Weights of a small mixture-of-experts language model, trained from scratch on English Wikipedia.
Experts: 4 picks a token, a softmax router.
Training: a variant of Muon for the experts, 524M tokens, 3994 steps.
Below are experts of layer 6 (counted from 0) of a mixture-of-experts language model. Rows are named router (the router's row for the expert) and show model dimensions 0-191. Each number is 128 + 24 x the weight over its row's rms, rounded and kept within 0 to 255.
After each expert's rows: "mostly gets" lists some tokens that are sent to it at least half of the time. This comes from a sample of Wikipedia text that the model never trained on.

# expert 94
router [109 108 122 131  86 109 142 135 148 140 128 144 155  78 130  91 135 103 123 157  87 115 117 132 106 152 120 125 123 101 129 132 169 145 139 133 125 117 146 113 101  95 132 129  56 102  82 113 147 158 123  71 110 159  91 129  97 103 152 194 132  88 182 102 188 141 134 122 119 125 118  86 124 127 144 162 134 133 156  92 123 120 150  78  94 165 146 130 113 145 116  95  77 148 147 105 135 119 105 153 132 160 103 147 158 139 115 118 108 142 138 126 126 140 108 117 142 115 100 108 109 141 141 139  79 146  90  85 163 106 164 121 130 130 120 175 164 129 145 149 133 114 106 127 149 146 123 133  89 154 133 127 129 110 109 125 109  97 128 150 128 122 163 150 105 120 144 147 127 119 117 135 154 123  94 131 104 138 133 145 155  93 115  95 113 138 171  94 165  89 112 144]
mostly gets: "ir", "hr", "ul", "firm", "ather", "ym"

# expert 65
router [133  88 139 106 139 113  76 128 102 119 114 120 122 174 135  96 168 178 108 148 114 146 101 109 155 105 123 141 121 143 123  74  87 136 145  92 113 171 119 153  98 173 127 122 158 156 111 135 109 139 126  99  87 135 156 121 120 110 148 163 149 140 131 108 109 117 138 113 144 119 108 162 127 138 137 138 114 129 160  81 161 134 131 138 118 133 127 131 100 149 146 119 136 121 128 168 106 145  89 130 102  91 170 101  95 117  97 134 146 122  65 134 131 149 106 119 135 127 138 141 142 124  98 111 159 124 111 141 105 101 151 146 103 125 128  97 125  94  88 143 103 136 123  69  75 110 131  95 134 122 111 141 197 128 155 128 128 128 117 116 143  72 119  85 169 154 127 136 138 121 129  84 139 133 159 128  97 149 155 154 126 151 126 146 140 133  67 122 129 180 106 141]
mostly gets: "|---|---|", " Votes", " Coordinates", "Population", " ==", "History"

# expert 107
router [104 150 124 166 167 139 157 143 158 138  94 113 132 144 138 131 103 110 120 118 100 135 157 130 143 180 107 151 133 143  72 144 126 131 117 126 120 104 123 110 154 109 113 103 101 168 154 168 145 154 140 123 122 150 149 116 161 165 174 154 151 113 113 115  88 136 112 107 112 146 123 123 132  98 129 100 105 105 101 129 151 115 123 146  95 147 147 143 152  97  92  94 109 123 203 151 106 168 113  91 107 115 158 150 112 141 151 101 153 116  53 186 109  96 110  98 110 122 130 145 185 154 140 104 141 125 119 135 104 116 135 144 115 108  92 120 117 139 154 136 144  83 116 138 131 133  94 136 119 121 103 136 138 135 115 166 124 134  93 146 130 127 137 156 147 130 155  98 179 175  98 141 134 125 154 114 120 134 129 118  78 121 122 125 174  98 169 127 122 145 158 135]
mostly gets: "clo", " con", " fan", " Los", " pre", " dis"

# expert 118
router [151 162 104 131 102 156 128 105 166  94 103 120  92 134 108 100 141 118 133 165 106 107 117 125 123 135 121 145  94 130  58 119 176 106 119 144 102 124 139 101 167 143 130 122 165 113 118 117 144 117 111 136 154 164 140  86 142 151 117 146 147 125 158 124 173 144 127 128 153 159 118 124 154 112 127 144 118 128 175 132 137  93 108 123  80 139 150 169 102 103  80 105 175 128 164 134 120 143 108 124 107 119 138 149  87 147  98 179 130 100 120 134 153  98 151  90 152 121  93 114 140 129 116 115 132 125 124 148 119 130 162 117 131 147  89 133 125 105 155 110 144 103 151  63 139 128  79 147 113 153 136 129 132 101 112 118 116 133 124 144 148 103 134  90  91  79 144 127 127 133 135 122 169  98 127 171 109 148 142 162 139 180  93  94  99 175 160 128 105 118 145 150]
mostly gets: "In", " In", "·", "Col", " Feb", " Dur"

# expert 88
router [ 95 116  82 131  98  78 156 112 102 128 146 125 106 165 116 144 128 164 121 136 179 152 105 101 141 161 113 119 105 115 133 121 122 101 130 142 127 152 144  99 124 163 137 143 111 127 151 141 114 101 114 115  80 122 153 153 135 124 138 107 141 138 134 135  83 115 106 140 111 109 140 175 159 137 123 156 119 129 117 105 128 166  86  97 111 142 105 135 110 140 169 125  79 161 106 128 116 152  90 137 124  95 169 146 113 144 135 160 138 133 139 123 120  95 115 147 175 136 189 104 189  86 115  85 113 125 103 129 126  96 122 141 109  99 133 131 178 126 129 105 147 125  77 121 140 123 164 141 141 147 107 130 139 117 176 135 132 141 131  81 154 113  80 135 153 118 147 160 125 121 134 115 143 133 144 107 128 150 158 184 119 114 120 138 133  65  88 140 163 166 148 144]
mostly gets: " team", " player", " member", " group", " band", " club"

# expert 106
router [133 146 148 118 180 164 161 100 142 157 132 138 141 118  90 126 103 128 124 107 107 147 176 122 100 128 134 122  98  95 125 140 126 100  90  96 112  72 135 156 135 151 110 114 178 109 129 125 177 146 147 104 117 112 155 146 155 134  81 139 115 191 107 122  98 173 132 135  89 102 151 109 120 138 152  93 145 128 118 132 146 109 129 127 136  95 151  87 172 141 126 115 153 134 118 106 131 120 122 110 133 105 148 137 164 145 115 144 128 167 101 116 158 131 148 141 118 162 172 168 158 151 119 160 170 110 165  91 144 116  98 148 148 145 119 106 112 144  86 143 150 122 138 142  85 127  76 122 103  98 147  92 175 171 120 125 110 140 103 105 155 116 148  96 127 150 137 104 168 120 112 165 119 102  90 122 116 112 120 108 134 115 141 155  97 112 123 142 105 137 167 132]
mostly gets: " la", "ด", "ía", "á", " Joe", "He"

# expert 66
router [141 129 103 132 134 171 153 155 132 116  84 126 112 147 116 154 102 137 137 141 107  92 122 158  88 111 100  99 111 132 128 149 131 129  78 131 123  86 114 119 119 182 137  91 192 100 104 136 121 101 106 134 131 151 159 136 111 145 119 164  85 112 114 157 143 141 136 123  95  94 102 121 132 104 119 119 112 142 135 136 146  65  98 129  91 125 125 106 120  93  98  87 156 134 145  67 117  81 113  78 142 126 105 135 173 138  95 143 130 146 136 115  94  92 142 129 129 154 166 143 167 119 156 116 139 130 135 127 124 146 142 117 128 118 144 128 115 123 110 151 162  86 110 137 101 113 102 130 111 109 192 151 159 134 144 126 141 164 109 106 139 160  88 119 164 135 161 122 182 145 166 158 148 113 136 114 122 134 147 102 131 143 104 129 138 125 156 153 126  83 166 133]
mostly gets: " William", " Robert", " Steve", " David", " Mike", " James"

# expert 113
router [135 108 122 102  50 152 104 115 102 115 108 168 141  68 118  89 107 120 119 139 118 122 107  64 123 150 105 136 139 106 135 125 131 128 131 121 110 122 134 144 112  98 117  85 123 126 139 113 137 129 124 114 102 103 103 103 123 103 122 108 148 105 112 115 145 112 128 140 106 159 120 102 156 129 116 107 100 117 121 143 148  95 169 132 164 166 123 127 152  89 126 147  89  98 126 127 126 107 121 166 138 137 101 126 144 138 133 101  92 143 141 186 120 137 124 119  95  90 160 134  48 133 132 146  92 106 111 115 133 187 133 139 147 136 113 109 152 135 140 144 154 136 154 138 152 125 156 174 119 148 121 142 135 167  95 121 174 147 103 159 141 110 162 114  86 113 126 134 142 153 106 119 157 183 121 161 156 133 121  96 145  76 118 126 133 113 133 115  85 167 151 160]
mostly gets: "th", "d", "st", "nd", "rd", " third"

# expert 80
router [157 115 146  95 184 147 124 101 125 152 123 150 128 119 114 165 112 140  98 102 119 113 144 134 151 148 126  87 140 138 113 103 131  77 137 113 107 146 114  91 137  98 101 138 179 134  99  88 110 141 179 123 157 142 138 119 103 126 145 139 125 119 200 158  71 119 111 169 157 140 151 121 110 142 119 147 178 155 126 124 131 118 122 160 100 129 123 110 118  93 107 161 133 103 101  80 158 135 141  96 104 104 113 130 176 153  97 144 115 149 129 136  99 121 145 129 155 169 183 107 135 127 139 136 168 145 151 137 143 136  87 119 146 110 140 136 106 171 140 152 110 121 114 176 139 132 141 112 140 120 170 121 158 146 143 138 105 163 135 128 142 183 124 127 103 131  97 136 143 152 132 153 115 127 113 131 159 109 165 119 153 121 116 144 113 114 141 170 120  62 154 152]
mostly gets: " FC", " McC", " Ltd", "G", " III", "K"

# expert 99
router [ 96 125 158 136 160 170 136  99 104 160  90 149 113  93  97  98 170 157 128 101  83 114 107 106 100 137 121 139 160 107 159 108 111 129 110 148 121 130 113 149 140  92 105 145 102 116 144  94 158 185 120 110 128  99  91 111 116 162 100 153 145  99 155 117 153 117 120 115 115 122 141 105 144 173 139  92 144 111 111 127 122 130  94 100 152 144 120 167 126 136 147 159 121 109 139 108 125 152 147 150 156 121 157 107 169 141 124 108  72 140 141 161 143 131 138 117  91 125 135 106 122 130 147 161 100 136 145 137 130 165 182 131  70 116 149 142 111  80 120  95 119  93 134 134 164 145 161 143 104 174 127 116 129 110 181 107 148  79 132 171 104 133 124 100 143 112 115 164 104 160 155 136 106 164 147 146 145 149 150 115 106 131 146  97 130  92 150 106 130 123 146 131]
mostly gets: "m", "p", "mm", " Peter", " m", "rm"

# expert 70
router [118  99  94 133 144 122 167 127 115 116 137 104 101 197 140 131 116 146 106 128 131 161 126 118 134 156 110 102 154 108 106  93 100  71 136 119  93 165 155  71 125 117 151 146 189 131 149 121 134 130  97 142 138 148 149 158 101 141 166 131 144 102 164 141 109 122 125 140 117 113 126 194 129 119 140 122 128 106  87  92 141 164  90 143 123 131 117 121 141 134 136 121 147 160 135 151 122 122 137 123 127  98 165 111 100 159 174 142 124 115 114 166 115 118  93 134 113 149 186 112 175 142 137  74 103 145  96 128  93 137 140 132 116  96 117  96 134 102 140  98 137  97 133  86 117 127 110 141 150 130 103 154 162 110 190 166 118 141 102 115 149 119 113 126 126 112 108 163 110 110 134 126 166 130 132 115 145 103 166 155 124 115 133 132 183  98 127 120 136 174 131 141]
mostly gets: " album", " film", " episode", " edition", " Festival", " medal"

# expert 91
router [120 160 131 118 154 137 158 103 156 139  90 117  98 125 127 136 104  77  91 154 107 151 165 114  90 104 142 128 134 104 121 114 147  90 167 109 103 139 120  68 186 150 109 127 185  90 172 122 112  97  90 117 166 135 137 127 127 141 137 123  75 104 171  98 111 142 153 146 140 137 103  81 138 114 134  88 141 152 114 111 129 116  98 123  91 121 153 131 119 156 117 138 125 110 100 166 108 115  90 153 140  92 131 164 131 129 158 123 126 149 102 118 117 134 132 100 117 146 136 130 141 125 137 155 129 148 138 128 153 142 132 150 132 148 142 160 103 119 115 148 133 104 102 115 162 102 139 116 130 112 176 141  89 134 185 146 105 168 132 101  94 151 110 151 125 105 127 148 100  88 106 103 160 179 123 101 136 101 151 103 150 139 148 127 142 145 176 165 133 105 149 141]
mostly gets: " Sha", " Ya", " Cho", " Je", " Shi", " Che"

# expert 122
router [159 127 108  91 160 124 121 110 121 133 115  94  92 137 150 109 142 139 133 156 149 102  92 148  91 143 117 142 132 109  57 152 112 114 138 113 123 144 154 138 115 163 127 115 149 118 100  98 129 120 125  89 159 176  76 129 144  93 122 148 122  72 132 133 108 120 117 148 132 137 109 167 136  95 159 125 116 112 153 157 136 117 118 163 154 105 128 142  77 135 116 136 121 144  97 176 164 117 118 178 144 122 126 132 116 111 103  78 115 131 144 115 160 119 142  78  94 122 117 118 190 135 120 116 157 143 135 122 166 128 100 132 145 111 152 118 103 137 147 142 124  96 105  72 122 102  97 106 157 152 160 116 104  87 101 144 148 121 100 159 159 103 133 138 102  92 106 130 131 140 137 105 109 106 133 168 129 128 155 163 169 168  95 129 105 174 151 111 139 116 132 110]
mostly gets: " Website", " Phyl", " Animali", " Clade", "www", " Died"

# expert 77
router [127 100 118 156 137 136 151 167  69 124 108 145 124 154 173  99 120 134 165 151 142 141 181 125 146 147 122 152 135 162 168 104 108 119 154 162 113 154 101 128 157 119 136 155 127 146 131  79  74 161 114 137 118 140 133 180 150  75 196 101 156 113 134 128 126 126 150 130 102 140 100 139 118 123 120 145  91 140 113 112 129 160 149 145 125 157 116 127 133 128 130 149 144 115 158 147 141 154 110 181 128 141 111 145 112  98 139 153 182 119  90 106 153  99 130 140 125 134 138 130 145  98 154 129 128 131 106 146 136 150 123  95 145 152 130 144 117  92 137 131 136 105 154 163 121 114 122 147 131  96  57 134 160 118 164 125 164 146 146 100 183  85 110 151 114 154 117 124 147  96 140 124 144 151 108  95 132 134 112 173  97 138 118 137 143 138 137  98 117 170 162 162]
mostly gets: " form", " control", " process", " report", " number", " list"

# expert 86
router [131 155 139 144 156  88 145 143 134 142 134 128 154 150 119 125 153  94 157 174 107 138 134 156 161 181 133 174 103 116 117 117 131 122 188 135 129 120 109 143 140 100 126 128 148 102 163 170 144 149 134  95 125 128 145 112 139 112 142 153 117 103 120 136 104 139 144 133 111 154 148 103 119 105 148 153 112 106 150 160 123 153  96 116 117 116 124 126 137 103 152  77 167 158  82  98 126 174 149 114 140 165 146 136 104 132 128 123 152 123  91 181 125 115  93  95 109 150 104 117 100  80 106 115 159 139  96  88 137 114 109 150 133 171 125 127 150 115 132 101  87 139 165 152 125 147 114 123 118 137 126 168  99 115 163 101 106 149 135 173 156 126 125 145 163 129 167 143 167 142 117 141 101 151 152 127 108 128 100 145 104  95 130 180 164 142 193 108 127 169 149 116]
mostly gets: " influence", " love", " good", " charge", " close", " trade"

# expert 112
router [114 119 144 129 117 165 149 108  92 139 118 169 143  97 116 131 116 184 139 106 106 102 161 131 116 152 124 117 155 116 135 124 135  87 111 140 130 137 129 149 109 108 113 142 170 104 131 127 118 139 124 103 170 109 141 120 133 140 131 119  90 144 147 128 122 145  79 152  98 100 156 148  88 131 151 104 151 132 105 136 147  45 104 147 168 108 133 153 144 122 113 187 124  95 135  92 122 141 129  81 122 129 101  99 167 156 104 122 132 136 124 133  93 117 151 131  70 150 166 155 154 159 134 102 141 134 134  95 120 179 108 138 127 135 121 143  98 115  82 184 148 113 105 117 138 142 136 117 121 133 141 135 157 175 155  94 126 110 132 126 129  90 111 105 126 127 128 140 135 137 148 167 106 148 142 141 133  97 150 104 107 119 143 107 146 123 195 142 177 152 185 141]
mostly gets: "ย", " Square", " Jr", " Spring", " Smith", " Memorial"